Experts of a small language model.
Training: a variant of SOAP for the experts, 605M tokens, 4613 steps.
Below are experts of layer 5 (counted from 0) of a mixture-of-experts language model. Rows are named router (the router's row for the expert), gate (a neuron's input weights, with its number), up (a neuron's input weights, with its number) and show model dimensions 0-255. Each number is 128 + 32 x the weight over its row's rms, rounded and kept within 0 to 255. Numbers have three digits each.
After each expert's rows: a language model's description of what the expert responds to. This comes from a sample of Wikipedia text that the model never trained on.

# expert 3
router:110094081148082142106148018133200158100223143097084145151153056104165135132151118140102160087116156088109113152126143149143165083156100116104069131102152127105088177116131086092112116092171161123121130033105112063117111158169154159095145130175136092180129117148101150124118164159079147152115125135138154125141072113093123104133109124154126113114093173112159102163089160140133101130100076097114141127105107088184124104068082225097145157072110122067067096116162135124069150160126166152129131115118108193132159104194193109131074153103128150113104138126130127171136116187145089089170134125168150196149174114116113174101131161164150087073176168118101122143117133109143113144153155131113142083131137129102165093086142136137123165129074113142150096166166165146131189131101094
gate0:234123128121138119090123163136136113128162080099148172136126080130178198125121117145127124135134130173120116130131174153181171129127106091124117116075130064172032158176139141132117125143165157201137142122117161059100124124093113129136098134124139146134115124047164147159127141130119102095180109098220147131116110083100115135147117134160121149074137146109255154127141122173129134127100115129116148110134128104128174105134092143140117133057126093143148111111078130132134072141146176140157147156114110174160212074228179107111090139172161107136128155127108129102141121132142125151134130153157184144113148132209137117129131112140164146140126187093052131100156128096146153124080107155080105114117131127090164150254107103121168141112091142130113124134145095127077114131150093
up0:133113135118118134059132153139128106129187124119146146121155094143179158134130143143113130137167121152121107150139162166186122110127133129127129110112165058172035194163123138090129127131172135183140142094129136102109110121121124080136089142138131118136115132090162129156129136121105065090161112117232125135127110072092116139128120161164143167082116175115252147141123135131125140119089087120107129100131117075135190109133077183145119135057127106143144125122099123125129091146131179255143132133073121137158191118219184092100073153173127067109120151149094132117134097129126141122122138173171155128119145125180130095143133104132148152132129136092077134098133147117135126137112126154101103109094118127103188155215104125126179154130094133123094125171157072152054107144119101
gate1:163255115175104133204119139123147082103127185081073184137190127134142194120116142124154106139182141178161179139079113188118132127166163130140104130132143119091100130139117097135090098139131118081177146134057130128129091070117143145161111131123115099118129152128137141136114131103095127151183051132069126101110141098120108142141210147121103132179130136152128144172145125109124111161091128143141119128139122161111106149091147132082112134111214137012092155123107065140128173093047122142097164073124098144128128130131127164136116139186100198121133162145142116132148154100155094125151179091141131119129142137132108046151115128150163119138118142149110144123111133124104124102127189118143183130115114134117163103169115110173126135156125208075131174145086130130135190056129117
up1:147128125126137102159108131136134025134130105103091154176188118116117197121144131132123130136198120187146162128132134162125164104130182172130129111113126101075108094158124076128101061134103067107157138132125087131129098105118170188121086122124170159112089241137164126134107166128076152189226094074136053120129095100138081136118169132135119122175124109130166170177140170120104083160139077099112131123082103191178086115105134139090133125122178094109123151189133125144127188109102175076253126097120130148116141102093123177150102127132136203128118108136120162192091118131134109128148133147128106117122115113107121106143136088132191126138117143108129146154053126132113149113087183080156092085081133135129169096177155093127123158158136131079135162141129071117132158123126130
gate2:141152182134094136128136107133119179115143189142140150144142113093111111234083046119044120073142116102088112111149201104165134145200121109121149120136148127130163161130080127116143148105204079116159246114104114102064105108160142096146157133192134086090070187095125204073121121087102126168130089079123154122143096101093171115061174133151118114185108176128107119107119105127048141158093122121165112133051108128186069120057151148071115160074088136091135143098152126130110146093152095142144149151108124144151106127142138102130140127131118112121138124128153088131121148086168177125126111179062176130068105123125138191126121126097104099134147098134131171160101161105143052116126104128136126088133138132158159121137139132123123173125129161135132120115187122096100115154137098
up2:115110098121196196105110151235124126164143147090109139080075143098119133106089068153119129111131133207125155069134103127126146061130058165097106124127108090075129169112116160148113155126093130118089159099102147083127124132097176126106118125155147149193119155168073140132113137085089081161138141093082134129094054139144139127131171222090126124211082081174114148141127069146123127167132106125117116130126133123118149137173111164141086081128139136072128102116147127101156109067116088158135255150157088103111145067118101139110141125195122124051102098104125123114119139126177127147156113138090128153156094149150156155059144126121157127098152124094107147087099131103094187129134152131147127115091199105105148124080173148147110099129142143124111138137158047148107114128155145
gate3:146126086239162129152125152106113140133145136101120169109132182144154127144147127117021128134132115126136101131137121144135127122095135082152127155215154113122119119170112140119144136131106143186169127130114090095108139203112133106147116067136073143173142117151128174132093191133183137122121182172151145153154110140039170082116171151126125108123129099064111098138072138145068119068129144134118128089071160154097149143133128114116153110141203175161104135165132119144141141231141110151131139128130138188105129103150139149144103132111108070184110149132153144091123080130125177152176129115177055192115142096112095165117061096206097171135114131095122130137085140095117111158157177123149083092141102130072210113161160137138111174063082126127119123121209088146130140111128131
up3:135073141135132152074123095181130145129150162134042121113127127150147107128085120097153138169136106139109145164080126126129139146073115086194070073110147050085187151133153115124143082132120145101128162124102145150182098129176149131139213207130135165124114133145113159145134129182100118133108112099100130118130122125129144135111123062122132147181125169131092160122191123133164125139102127130130082125158129125119093096102165136128118131154120120130125120144119184088149152101142130161133151230123157119061126105102116100162124127129132193103128125183085110136150126148129129149130178129089181052129165153130190084158169197092133083116149210191127104160136091138160149066100168007082101158120111090185037119125122142128166094136159137117146146172120125128168134118201111
Description: Capitalized whole words inside names of teams, places, schools and titles, such as South, United, FC, Park, John, University.

# expert 56
router:159115105162110155133099056158151143061174081130094118139134090102161164142143116136168148079154143112127063127146137148124137120130084106139072131137161139098069170121119067055074149165142127115100119010106175086115106147162147175095137084108178110159133071161164094130119136147055123128124151124115125194183123141144137086090070149142113112143081143159156142146095147124103158135133120128167089142083113111182092092147150137150163103110135115162103113178113115086132136137115147155125117102122114189109161098175149128123083109073120130113119131122116106215093059131093103123128113079123128211161145137166126156136131150173098162088171168134092165076136137135119204103128134109100154068145104123108139066069153133107074138157098072159079085132121146063134144057141121
gate0:255120101122118163171085118101170122139144157158134127124140138139182081079154082108144132109177146120162149142090126103085195122169114112134116082137131104161128104192119136109177196177188116065164126123119186129146111130131128144156183127139140106127119136153137089121118124188134092122160126100163098127181158178148081131137131129229136083172081119091134154114086135109112136153127142137071120083084131161137123066168131125086152154130131084060152121103117173099123191115129206120134074135145104078111133132101129155113106184116088073129126111122110176140157135116092169120129119139109155133163138123120147047102129115146096082153160128106136118185122128045140115062153143103131128118104196148121093134114167173138202129146144123138047091173086160162125137156134134
up0:128100120103119181149091126108169087110120143158127127116135123113182087143128057122099123132129156123157148132112112090075188111168140108114119123097119101132144152154142127122192169145178119098153115131137184154139103137106119146137147131140152153136095117121102115130169159165128096164138141097157129113165169158142108116157139130194128053153067144079127148138089117101116123162115140127073125081098085158158102097193125126071135128124079112031137122106111144113125225149121186255112073110175116118115071160126135169110091170132095067111157144128066150118170131111120164125149136145117183133146130134158134071119124122170069080158195135114139112216147131062133125069162127110117133122062175147111108127121166182149194121126153139142073114167084155161111132140128134
gate1:115255107134145183097110088193143131123155146124123144145134093091161133147113134164127124112128162106144138083109128139084138128126095089120134129113164102123088093096126085129127108184157087073141093100125185100149153140184119115078154126147148106108119126056196111122158099107090131194162128146128130129153129128135119138162152015139133130128100124131165117097127130124145134108089119096112118075156160098180150128169199105082130097097137123106129129119068115064161131168128116137117084125115219180097192139118108180126112164119129098141117128144146148151154104157101128153175165079092172188156114119177069178170131113152094139123147128090103150131080139093164128145106112172131158121148148135167120087182157131121021139095117207165131086128140131119149077043170111
up1:124117113136136199087099072163120119127160136090146149158138089114149155149117135170135127127132178092144122127115108131066140132113133099121131141106146128176071081088148072108125112176126092028147087098124159081148134155152152115115176127163146091127112124063173128147180097115060158170174134120138112137164138144138140142147148057120117136167099120120150129092140107092144142113078095107125104090158199118163155106156168099091129065093136105081141132130074120064149134141134128162255101122104211154081179139111085169107113167115113108142122118164153136144150121144127116146185155087102174215145107148186083169171128120151117135150145132080096148142102159094159114138128101181120133113168141142197119099168154141114034148101120180168119092120139110089157095064133130
gate2:159113222136128151132172110119144126128172116159100125131141130088122129118109119124173102119142127128073115134107119115127103116182121118132120093087095130130122114124137106062127124140154130123123048109137067171125063130125109167165083138053147110101135073070165050131092126127134102134126156103161138112154137126121146092104149186086127106127142096181200159080153106092146152123110163122132145169130116165202110141148140120131161255117134156121168121147079068134103093140141160120127085124138081136157152105166131185176149126176167130161130121124089127147149067111109108177113134094113128152082170140108123132123240133127133177094165131123123178092096090130142076054110131123143179101190129121125142090063140074140214074122126161081126093150164153063121124131107135
up2:201143129130129132121139149116156107061192167143170120122156141148200159126015175157142070066166121244100151151096133128175127116070177169136221147118128120129147132163170089157127135106120125095160120129130138132141106107094144076131103086126135136117195127125154128147096062127161132088073071137149120136072113163121066138110142092185108151108086153112099093147138128150124149190124102127124118127111096163143133128142160129128093122131110173152119147149135127140125133134128084129120255131106195131098122088113089125137102195106184131084149136123171099129162143112099132078129111127105116126030129145143129128162116115098150130068073128141143078129180132130103122146128097136136098171137187124133108088132131090132107128137120128129121161119140126069127164127145151
gate3:114108128255104126101128128075135129117098156141147114158098132117198156130101137151152143150135128181134112131123124140131111141130131138130119139107124124142170115148207134183051134168099137109174173071102147130196117164113130125117161118069199127115119132141209125141142138136179120116146113121075105160093124106134112124113087124108130126126101234126146118124126123140158210147095114191157094063132128189124118101074140145152118121176087121126077134128094070106096112140091154131118114128100130140107128119160120124112106202100115122084130143125215093127129099118110125130099126110136168146108120112147124088163119155161157116127170193141114159148127146157100113130115160144125120125154172152104169142111121199118134122186125133112137088141092137106132140107146063
up3:098121127184125124071109137107145131086095135147167076139101105125218164128120128142151173163123119180108107126147135137129129156160140162124135138085107098188151094130210129145076165138099129100177187099112138146183115127066125133128134110046174133160060112148184140141156118135156136145153093139094095162098108130135112199148078108081141134163120231123105128124130129126178187118123075149156082070145128196115140133113132159117150123143122132101101134129093070087061127156074143129100139248079139147114141127182125101111091178110129117115129199132175103163143128124112138106128131130139158147095148125146139123135046185161133121160131176129138131192135155140115088111143154181112128108148176175129144153088124172123132151208125161106174055150096136130113147139132064
Description: Field names in infoboxes and table headers, such as Occupation, Preceded by, Votes, Total, Date, No., often after a dash and before a colon.

# expert 53
router:087115038157051177176183071079168131062173094109124169126126044110178110132080102136151163121119179088146049122186213164124108060103115131135137186099156104064104166102107125117092093127160125149109113109076136125128092154158139154114158137159155143157150092189102154079066140131104124109102157090143148166133101132157116082107077137160092062227097150155124101118154144132098119112077119102153099146121128138096090158081096178138129173079110102180120094141139097097109164135173127159116168084136115123159113141134152151194163089150120111136100109172104101148131120158132098115143129113096113190169135117135122159135144110146103130071193175102078152133094115133125161151115128088118126106128110109106151103098083151135164160134109113174129120162136190142093121115080127
gate0:255156124155154006141155129137115127133145181153098158121129165111107187080154092127124121110143197058175108148159174134025115195111128130092146128076155179154144145109132137155116134147165134141103119099170193152110106084162153095114178032115130121131115127065117098061060102141174141199117129126140116142159115095129104138136119136127116163049119106133136166132081113121130118160132083157124088162120173130130164127095145124150142119120143128126136126129128200107134122137129133169108106094124137097122117193118111110076108103136120114114066149167106105145156128141107074165108101133103142104095096116114147150175128139144143112109137107188120154123165128149135107215076126127152133129100171162098127128095102155124164128119128139126177126134059125105166154155203161
up0:129197107097118102107135180124156138157148125148137130131156118125068094121127111127131131103202152134135095141140128140080141160154114069134176167131198159203162094181114122103139111132202074116156104119091139097178115155084115133068135136113122085104094126134128100098113086096115092161112060102113178129133140166116130150152162128099114103128132130162207108130036145160153169135098103172125099127166116081063127090077133127209118127121136103127161132121137184078135127090098116203077196013155109162134127166133113102108134111149131133147113107111116111040161099106055127096097097137116070129127080146095116120128173157091118154161132138107168106119146121168088073115108112171159141131072137132205134145102156140126148128127134180130140165146090118103135180127131205
gate1:159255140112083067168124156107173128146091166113106166143127173063144160178163166129135160084123116192073065165130141139118156125123175149089116136101118111126073081186129129113137105147161044143166092090149111074133119148104084114094029132100130095066125135147185167128136160065128083084165110143153197170192136119153104090123135143153091130128128145118102117098118102113117131069106126114184135152105142110157154126138128146125128101150084164149164144118105158131101125123127128096179094126125125139096185131129116174124115181146111123097113142146160144134116118135147120108111129084097103130116131096192117156087104070100158082130140135119103111130143122153158187074079180151045163163095100076183105122169129171131125133197128126127117119129079117100137115118122152
up1:102157085130039124133103166141136141150080146109111187129085130082132119118132162086135183097131141191106092137144129137100181120150199175130142126099089067130100116120160080127129164168170038143177081129106107131124119148149138142123053099121131130080166118141164129086124126070147123101154097128106168165137143123137115046128146150155125138128165184108059143117119057132141089072127153094127122160126112103127135125142213100115121072133125185146174141189108142112071134123122127082215106194116107111133191161143150197139101169129112085113133143147193136196092145146209137072095132133098092172129132156157110198092097103095134139135141117155118085104121157121138168078176126158108137129112124110162104154175147128126128176138115173160091124074085109127141107123123168
gate2:107135255124072143173128135095157092128127099129126115125162128096117082188085137154169084134136149141134178091130132062088161154120118133131098093118157141167065218103103170056158170139136138114130130106088122128123141156117135129130153092163184129114152134129154104124127135178121174129113129159151139072128089112149074091099184107160128181111127095148188169131117177128133106123103114122199083155134151131172127133139126080126056123134114145094136090108179118097095076134183115079134112160199144099057122147077148120156170104094158189148138117132176130133114119104069132123094127109085115154104127132156104146119168149138134082132171089161150111131175123163139113126122128176089151107057144094153165188141151163129192149127147127084148069111099109117209101040123127
up2:107097131028171081113176152108127145097150179126168116140072178159153114121171147162066128125095187081152137079140194126140129130191103131128164153127122092145130077170126134209121133105136110171127105130129187195161103132139143134127129149136131108087167062152126137087103108121154026135229133110128129100134133111122173119127223092137137125120139139096150094164081107127163133099110130159129161040044110140145131147106108125152161124201123133122090146128073122187175134089148147144124179174113139179115136105128136054124190133110131166158138130101126138140170147133144065137115086144130121120158176129096153124128128127122139164115123148128079130146105210124090162092152110128115107170156142130128104114157167132105134206125090206123121125169089155114094130150123141
gate3:142113216250196169161119144168140113139150125140143124122103124088122106129130131133134130128145151120130135187105163124126186084131091111106127118044154133131073101128114188128110135124132135123049081110135089099165104137095125193110097110164184127129137128145108107196129139102123139171121115117157151134148096183100107118186107115115140136132119125120108125140109135112167142211147133099121125116060125146146136112127170178160103129111106141193130101123124150110120127135151129106034131169142157167079051078120147120202097137117129128150161120120130084148116175094086138131115162162120166113128068118187157118147140133151097098162125089203102146214157173094127165082150165059129146169125123130127161124114153067115127082060151145114134126061130230130113083128103134
up3:119110115171113203113114125131158097108109087112142114135066086131142095103084143116130134117116141114080133173173200135136215126123051139108138105054136112154168126134178160073165138139110110142162125102125142108127131137128088147101103137128140126149207058101132094131106128126213160150109146173151165135088112127148097112106131105183107186134115112122122146125132172070121124163133096129141126116124144130127159095090129155082104174105115112080060109104167188132128167124163113102102122255137173097152095095080168128085070169146113124134130140089161113197130171126125144132128172141161065131155131128140168123158135142152142151130139125145159164158128163125094174108126150158097123118059138095095157159129103172081211123080187128128131130115102182141130108116148242
Description: Coordinating conjunctions, commas and "of" linking phrases or clauses, e.g. pasta and rice, preachers or missionaries, such as, clause-ending commas.

# expert 24
router:113102105118089111110156049107173179099235118096116171096150058114154118144152111091101142067114143098136114108146146137186116096107101107151079174113155134119134192113099134106093136147139120124090093061149111080083146143165170115110144041140105082132147154132097123129080161115083109173124119115139132166108119104145138072104094120150140064180100143149120139186136165151135092101094143109150172108078065141182080113123093173136153136121109140111109079166139091132110123159159176076139112080122149185133132169121115113140076125046090169117140101187128120165135102141112091108132122151172125204109091122129146159093097144160083104097184180128089126089108152151108195170118082092115164143113123080117171085107174150129070147161083085145151139156097140130103172099077132
gate0:227116135104163133128058120124127060111079135121128151149147147136198102112208179153121114131104197117119139119095168096117124089143104206167178093250108108165123086105155109061126160131118060127169165151138127128138097117122149165107114116146134132151123063103129101055083115129125142168133109176133150094122128160163097088167133100118145071115178095164099132114149129139128063105114152115131170018113094131105097144113172125128084184159107128062192117158121110198121144110142132135174176138107067157128132087117193149143130083131162127171122117126150152131140161136138102165117151128122182160156102143143081118161147117142083137089159138114101169129111130167152144141130096197070097173144123116161126106140116140140134085118089137124144096127139102103109146079185160
up0:139156093128142140083142105116159159132130107153080178099167167129160122153165137089136155141147129181128133121138116172068130097112144144144130074097132150038140073130138130086137127128124130115129117119117113117107122127178037125121131107128110032139136143127157124110129143137149200107110125123146121091075110137134135097112127129142110121160088210047144137143166137150115151097149175177129111165117160129124157083124130123097148126119079097134147126069125054069105113081094130255128134120150119137144123133146099079107120100055126129117204130113115208143169075138106058135144124190054123086109131168103130091077120128116147148054124124112129159157134090083138140143124151067144112127153153076114092160105128089138146160103131189130083144078132056146151175162135095
gate1:093206109133201087119137123094128152120170185156156173104088106126123173149116150067115150109090107109104139112164193144062153161142148122127147160116139160129084124132127130093130100130124093131087133085145157116069127130121096145128120127161091108046133192077090118115114198161122129144144114087087130132070124159138151101121183138109170127067065176135134083154164121134171154135187055134108138128113104132202113141098128144125071185129147131096118061147126115119167147121131145135167131140167136181091119138135125127100096181110103135107147091113128129185157172204155093146116140156171120183097124063140165119140102117096133145100123138140117180156068111046176114126135116142081142133086034134147215179136119117105119122091127115131123152207116148183172171145130096
up1:094101098147114094109124141137126131102116144121141186130066132150139112155126115182133121098092152213088164113114171128112151111161120125137116150149172112087129150134105152124152147158150079148117156131127118112092121108130121122162111086132078094159158161120129172068120132181096184101097148137130119147091209042180088132105127143177065093174133112140153108100178120128118158126118172063155107126152183164141091097127100134125138130131101135146115129123115150185103148161110140158255119146124137136123088150124127157143109197102129078153095153166142135147013122189166076109206124139172094155097118082133129150152158147114184125117213155092186076128118129121086165202155146155139117107115198133126163140120113112136134123130149120154101101128131109179140116130169140
gate2:128205242139112100135140130181190128139085142133110130139156081134126148095130142105107117160055129085085106156127053093170126172185128139124067154096114144117050111136125152134149139108173140093124078130089118122118122132152145103128113127177134102125104105167153154067145130113094134125177117156167138093157098161117167153155194115102137103092121143172106154157105133115111129188134110116135156111140127089126148130133056121128131128148069128121126119165119133172123129184102175120122165136098133114160057124114165112146181139098210154129143102200169108087174091108110117157118194103140157052107130132156089086140112120147075133063148054060157150151165086095154139098105149147029165104081145129131106107107122129138126144130135135135175148143166144103089138181057076
up2:122128137060161072132099120075127112117159119163169139127169128104166127062106193103128140107077128124132097170123028113150111125120159132124129143110129170122113139137147124138139117142131147140131181115157151126132156073113140142104135125131151104116132107126079121130115107176131128132148129123184155156123197136113148102115133169125126111175108127159131075137159157108159148125127133072103113140132122137093138202168124161177108123210085125146099118164101116091161157183107131132118246073196110134121101170128161065061151095091099134195106130128107154214137128213103130184087127185133142104118111125125128147128164128141130138111100123113123161208190128122190128146154201131134188124186151161223080101123128129053176186166146116163130143161141165103128131103095121
gate3:066135104255111126118176159168104066150128111131146129083157089078116134161135120115143143129128178146132121127137125114139082120123077143129080118106108131121118170126081080158137121180133145126120158152125115102126130215134179125068097125133128119085159152116074137128181118131129131116124148094126149141118116080134132117128096169171163110127135197141095118147146174167123114108131131081195182100151125112147110123117136134157157131150223125117071137156171109130131130100153135207190111126124043128126125149058124128124122108116104121083181126145144033123184136142168147028236117124131140099114101089129162148126139111129111125087111149132128069125127127119138133161145093131114108142120113139087107130179090147134141102124124135071144132147210241111085132162123189
up3:028131092064120125126138178185129096094134148119151116067207089091129113141155128110143126157088187139160120118118128128132072155115049132145123117095092166129121135144132105117129117223145159141136145148128104136123132176147166115086125187152128113113130106085073130119124103168107130133129131125118158070121121103192132124125115156189133093145067131087060150094091181141070144118118178092140167089114154129128140129130148127162160094177144098106052100136202099075142161102128129131146131233112092137106131173102125082135117135127103119157117121129112089151204126170129140049161098123137172132122130106137131133137146126122127126103099185185058081179128149133090066154122058152081111129123136127111056147204093162129139119135136097104128135126151184102085063127117146
Description: Pipe characters opening new table rows, and header or label words like Year, Rank, Week, Episode, Act.

# expert 54
router:138072114110059133179174079086170172051224114054114133125184101075150130107078064093145161062127146085149078171113153180126088101107045101093113113154148145099114121101113063111103205099136147105065152093140144114132094116149171116106153120137108152127098078143119114102116174126090137106113184112087120193142123119170126098134099121149136093174104153163167111203118146168096093123101114143144164158112131115166099137130115197144128171075108122064137075175130107102089125142104088120122102032117146170093180139151179133149106122098114145095130132122077124107115057151119084185147113108135135187170167166129088151123132149169109130099144119157128118078103139149137149133115108140127179127151126107104155113067140157111080103127097096125138147129136151105138147107112149
gate0:255128125112151121103138129128067095114158091127145137166206134129154043113141108196139137116142086049070095145189145127103128185165126128116112106120087080133110127059132135124090103145113134138086195133114213154121170125120147110164124113109115099167121133097127160121174154125069120138077164094114126133072127119126086171120132126116108135126128176102122137197141066128132117106086255145134142132119109133131139163138131120121139111125154108107113112112136093145151110130195112162128087134128096121154094122157048105138092107121169098173065077142103109148109096140118044131107154135151125140120181149125144131196127050107124105142078165134116087086126152088127141103125126140117164118121117184075121112120131154119136142196109152062183121110121169113150124127127188
up0:134070090074129133058114118174107068127205101073163131156139155141150126178232143175158167140097140135102127135133136158083103151154123125136125124115122102145109111034101152105126100127123160128116185126129218139144131133119151117164116118146184146169122131161128091129128135125098135130129117144131128126120096133099141178137117124071101141136168210109133173123150062128126137124096162150139115184066112137133124149171153124166090094131146112087108141133099139133174060121173122249126096111161130136137100136142125130193138144107167113114112136135007126131147126120145048141114146122149142160116156129099137139172115079114130127147130202132076106080180128127115089134081139133198170146124150235045123126124125166114108134162128153072142122138136180138144150113128106
gate1:169223156171181096166118133136092117093159142129115063127202166156064182096094139119135125133161209152105144113106122119151096082132113131169088101087142127172128133150078158129107125139142107156134128092139200129130154186117202128128077144118100124133135129119085118135113131113146111092136122149180092131104130127128134127136086120092162137105128134112121130176110123124073118103128112149190198157128133146166124110116151159116021135079094100111097084125103129149111129154101202122178062116139118175171148132131123082113076158151123114077090154130102121161080109162135083157090146113125114206118157103086126103092133094165137198124129050093116148135067144195154092072111155103118123073118137095102140177103125114104121133146154172156145061128143133154119139127147239
up1:127158141097134132034125089127184103127041124129195060166065111118117135157131129134159175129108161151119179122114158104132172118132126122118170176186131153122132117127224113096134128112079176099137087098128110128109125101121115138121150093101141123103091109119087148142092129118121150084099142230132156064106134098128139128131162129142134157084151158130133110019141144130141128148117135113076127132130121108120127171125104088146195148125127127128128133060091106112073115122133124159254159121086163198129123157096087180134134114166141122136125133094233125077158144122083113081139068113153136144139068106131140150128127137126125133149128102101134116127185087158156133133125183157104122154148104144134081081138133136096140170127138065133119149141049081140140086192104067
gate2:128184206081130128157076067100124132101144084075103081142111126131171163138154139115136137135174111097150050086081099128097136134101126062177204139129121134090123154122140060092155125115123101107126130128187161141086120130141122172109152137113125094129134175102119091131106158112132168124115128125080154128150116134189146154130170069073181183225150125092128128147105081108126143139118220055068133133089156119151106112158162115136131139134127127080100063116092158105124133136128102097067092111066112145107135137142103134128129157105095189162110115096083099068143044070145109123139186114143142168116169190171140141175125118149108130113174142082098161088112108129199116133091095131051146180148111119141113200129135116116114093113165097134131130146104185126127105109146097
up2:126129144152117073085147146165202150165165175130111158104138122134106148083098129129095093152092161149137184167115122164123183136163142150140054077118141131160116167126121167147130083216130142146142159117104135120107124125092162139144121166123118155156102128188119147127163099138111109112123137117130048098108132125041107097100117112158130115027171166182132109143136167158133086102142104176121109129182061125120138152128128127133120128140115127183105173092151098131158086119103103144126255132152124064188124132128134121124153096191166092105143133132122122128141162157128126095106115165108132094122088037129119121067154131124160086128128131155150097135122182132084162154172134127177134140144111155226163054115129131115195153156134155127122128105163100149156178159129144
gate3:167146074245175096132166141148153120118125148127129091140116170089134128118120110139121102166087148153135083136091134156125110152153156132108114135156134129130137176151121135142155124139078128145121137079144139121134130128052119069089111126166060160171122133181076114104096129129091128166137148084188153135155144085117152119133135151127097129127086167121175151121137142153056106125162171136212164150129200133122141064127132128103122109131117164098110090138137177130126081147140178128112176118077138157080161136057162224142134130136124075160128114119166130163134137167204128139116121212123106135135157146122118129087117116122170127196087159144173085139102149127160108128146075130088122128160129083196209162145175152129152104126103126115050107221177139168106144205091145
up3:181129137130140145118061088148166140127158124140087107092117042128142182084107129083146136087117143110123089111095118077198135123129126129149132131097179134140178101235132128145105149128221162114126131144075167192165164125132134144135156132126134146069089140101255149117128137149100128134072075219132131112131155142156170134126145145120130199110160128131175149068156133119169153147151123139095139120151104124112126190150126142081131126121147121112095117119139094163153182129178155109164142255129094129058140118155122094164132126142124171093144140097115150037091115095112113090133089096132129181103129124067136131149131127137135080148141148163076139095117127179092159143126143115135126111148140129125077132130164139198156139138137113094127124094143165125150124078107157
Description: Derivational and inflectional endings like -ing, -ation, -ity, -ment closing words, as in visualization, exclusivity, restoration, whistling.

# expert 51
router:152063070139049188153154082112153143098204110105125158132085038107172129096134121111140116097131098107111104145156138152161130110098129083146128151090158126115080141105088092119057149158170124153135129076105068140083092099161186138099115135134121166131134112171123127088092164157140126109122115118084154163070164119119113097148078148164101061124109159124171087142136166170088142136069144133129120142144105092126069157131116162166123157083134121107089104145129072091148143160150110174109153087143141150149113163159150142147116075136155169062101117114125145183069101163163086134143105103151090178105119104108077199157061122151084084093193180149101149106095194150095154135100165131088095121146139145093203112106127115096134124121067093119141100177098121123169177164107181
gate0:218121086200163109179132103185079130084164098126132135111117092185185140114094121178141126113113107154086062127130107098132121156129088102098095134124095118148137124138102210118092134102077152115175129128148205161116160125123143179231142156128130110169132072138121142127088092199164106123128127150152133172151039127142112124108124122122171100127136094137104139086143210150128112148133081133132114232133108135152147104121101125132121117145163128167188119140110160147101169130130094163139152100125128157124052163143127087068070172106091134071117089152105166174144153125122092144149194163154137174193137132192089082127129084161127121143121111132189141105126165110122061125131130072172135132100183115108188074136125134119126111129094189112139109135105122123167106142129133
up0:159119071146070072128075130165118158099181122102119168118127116158162116130117129169146159120071139141140078158129125155139124104104159131132127125126092159073131138150123169115062181106135158174131138166128173122191137128134118169161114129138129111081087074152123148135139127158136138118128104004127151125162074151168182122104152175078137090081138132148099164168127182115156103111105079098142098165128148155158156125105104126123128106125125201121107163123095095168144155077151102255110117078135117223120059092113082092100186116130124127156117161121119216170136132132107121147155147134134100157158147120160112109077147132125117180140120129183132107068128130151127108126125171159133187089099118135123119124130114200113140083204088129115111098096113104101152120150182200
gate1:108255109146126125114134079129182074085136107119120128151125091182125165128158160129110140117127084144099176122117123133132099109106109158114096150154132141118079129157153128127155091077136075116070087136113116115175135111138139129130117142118117119084121125101119077169127107064142086118066041107101163145109153135140126127129113075073132096122128127171041157131094143076126181127128148129140092145117085179089142126129129117116132108125092125215171250110209099134105127111137126203086110122117137177118150151129125150139186134147118155132166085154160143138109140128131157141077159119101200087045159202112104108134108127105108153122103150142161144115149151155136225109147150172128169122118134144128087130129143108118159073091110122105113119144060121134129117100132150
up1:123155082074126095114084128146105132149121131113161173107092217079115117151179109100124131147129158109134110122110101116063185140187157093109160122128141129142122146126153134131093111185126183159148127146134189138055130111145134079122149122131134146132121137133116144134119156125090169182194117126130132140131138126135137133128157110176064132136141118125156113132173119190092066127129128126126147085135140135169131142077115161117140047129132133059127050132071113095140125194134149039255100137119132128124109112135093129120091123129160107146125136111112123138097122138139085106217111155151097204190127116154138175109167128158171118105132087150095174156128062061137044157100076085084072137138096129087098126136113134134117140209108112128125115122144138103135145144118087
gate2:132110210106119152127133128128129089169103090119145127125117139121141142135159110093092163130131112184103117159143140142142128073117137094148133141176144088101118097104150134144130119128130095132162115054158118182109176140130122127117126111117140108160135130134188096131130123122121093024121121079165147159133122090136081117096164110119130127133127170127106136104162130114129124156131149129162179111140096096062255104081088127131151152089133162150116069205176106131119092157155151104118125101084129113186194147127087208161131169166128140097132139144158202118129135134158096192136128124104134146163079163129129094176122174147103134190125228124098089090154151070121192148128139155145149113152117137026072104122130019100187103130150193128125123126135124127080128130142146
up2:138106067128100173148124094089121113127105116090121097130118091126151102081200137139123130133128129137129138091162146146165139085117128121157126151158123121077113101120159126162048128112141088166126156095160123118131106152124131143131174127136061219120132168175189185121143161168142153091163153127164065154123127116130111125146135144126155141131175165089138096097133205132118102184160126047131126143108173001130173070109118192158113128132113146134054127206130120141128115122162130120112236119097118121164161143140087119179108131095134138077133184165124164130119152149128088125129105127136101109190120109208144117139128187163144101133170107178132088156089087027145106145127139095127162143154104085142126093159102069150127114133123120125144127120140128197097121134098212
gate3:136123099255108128146157160132116168117132129096141106137102182156194108131130115145111126145102117155129138133126123183070130113136087086125091142198211125161120132130114152128079128122131130143128140090098124163100081140114075090128104163102157120123139152187167128135086137096099131173134113098118138159152110137133131122108184140139099150083135138181107126165144136130129134068120077169131131115065110125156147118123108118127136079136182141097082111141155100128130139145131137165127143128162127132130112125126154096191010170172134104059135117089129121120132136143168127157128112099086125167079135088137103111112146126076140143151138125123035147106152110134101119147076153031211107129150132110151175114114150083138096095238140214161143105142138093105119113187122158
up3:135133126145109121120152130093118097128110172164133119097157098116065145152105115154149136133104130138126142112116131135169110062128104194119145084182083177147133080090145146136125108129144170180147135124108126146120141137137110153185134130122082160129090123133049163130103129129143128158088178163114097079148189158154130122127103175091198126130157116119117146128126131083100131157149163070114133111132107113128154110130122123131171127135052127203097191183134136210128122125183133118135123224152116182141078107192091132074163155119128144107099109112155188134127136130129127140159131149222157106170142118122165145134121095150111168098107120101130111236033123080134044114137083211089155132119063156104128137110045163125145199089116084144174142122128144108116173134093130
Description: Commas and closing parentheses or brackets after names, numbers and dates, such as Oldenzaal, Netherlands, June 19, 1990, and (m. 1985).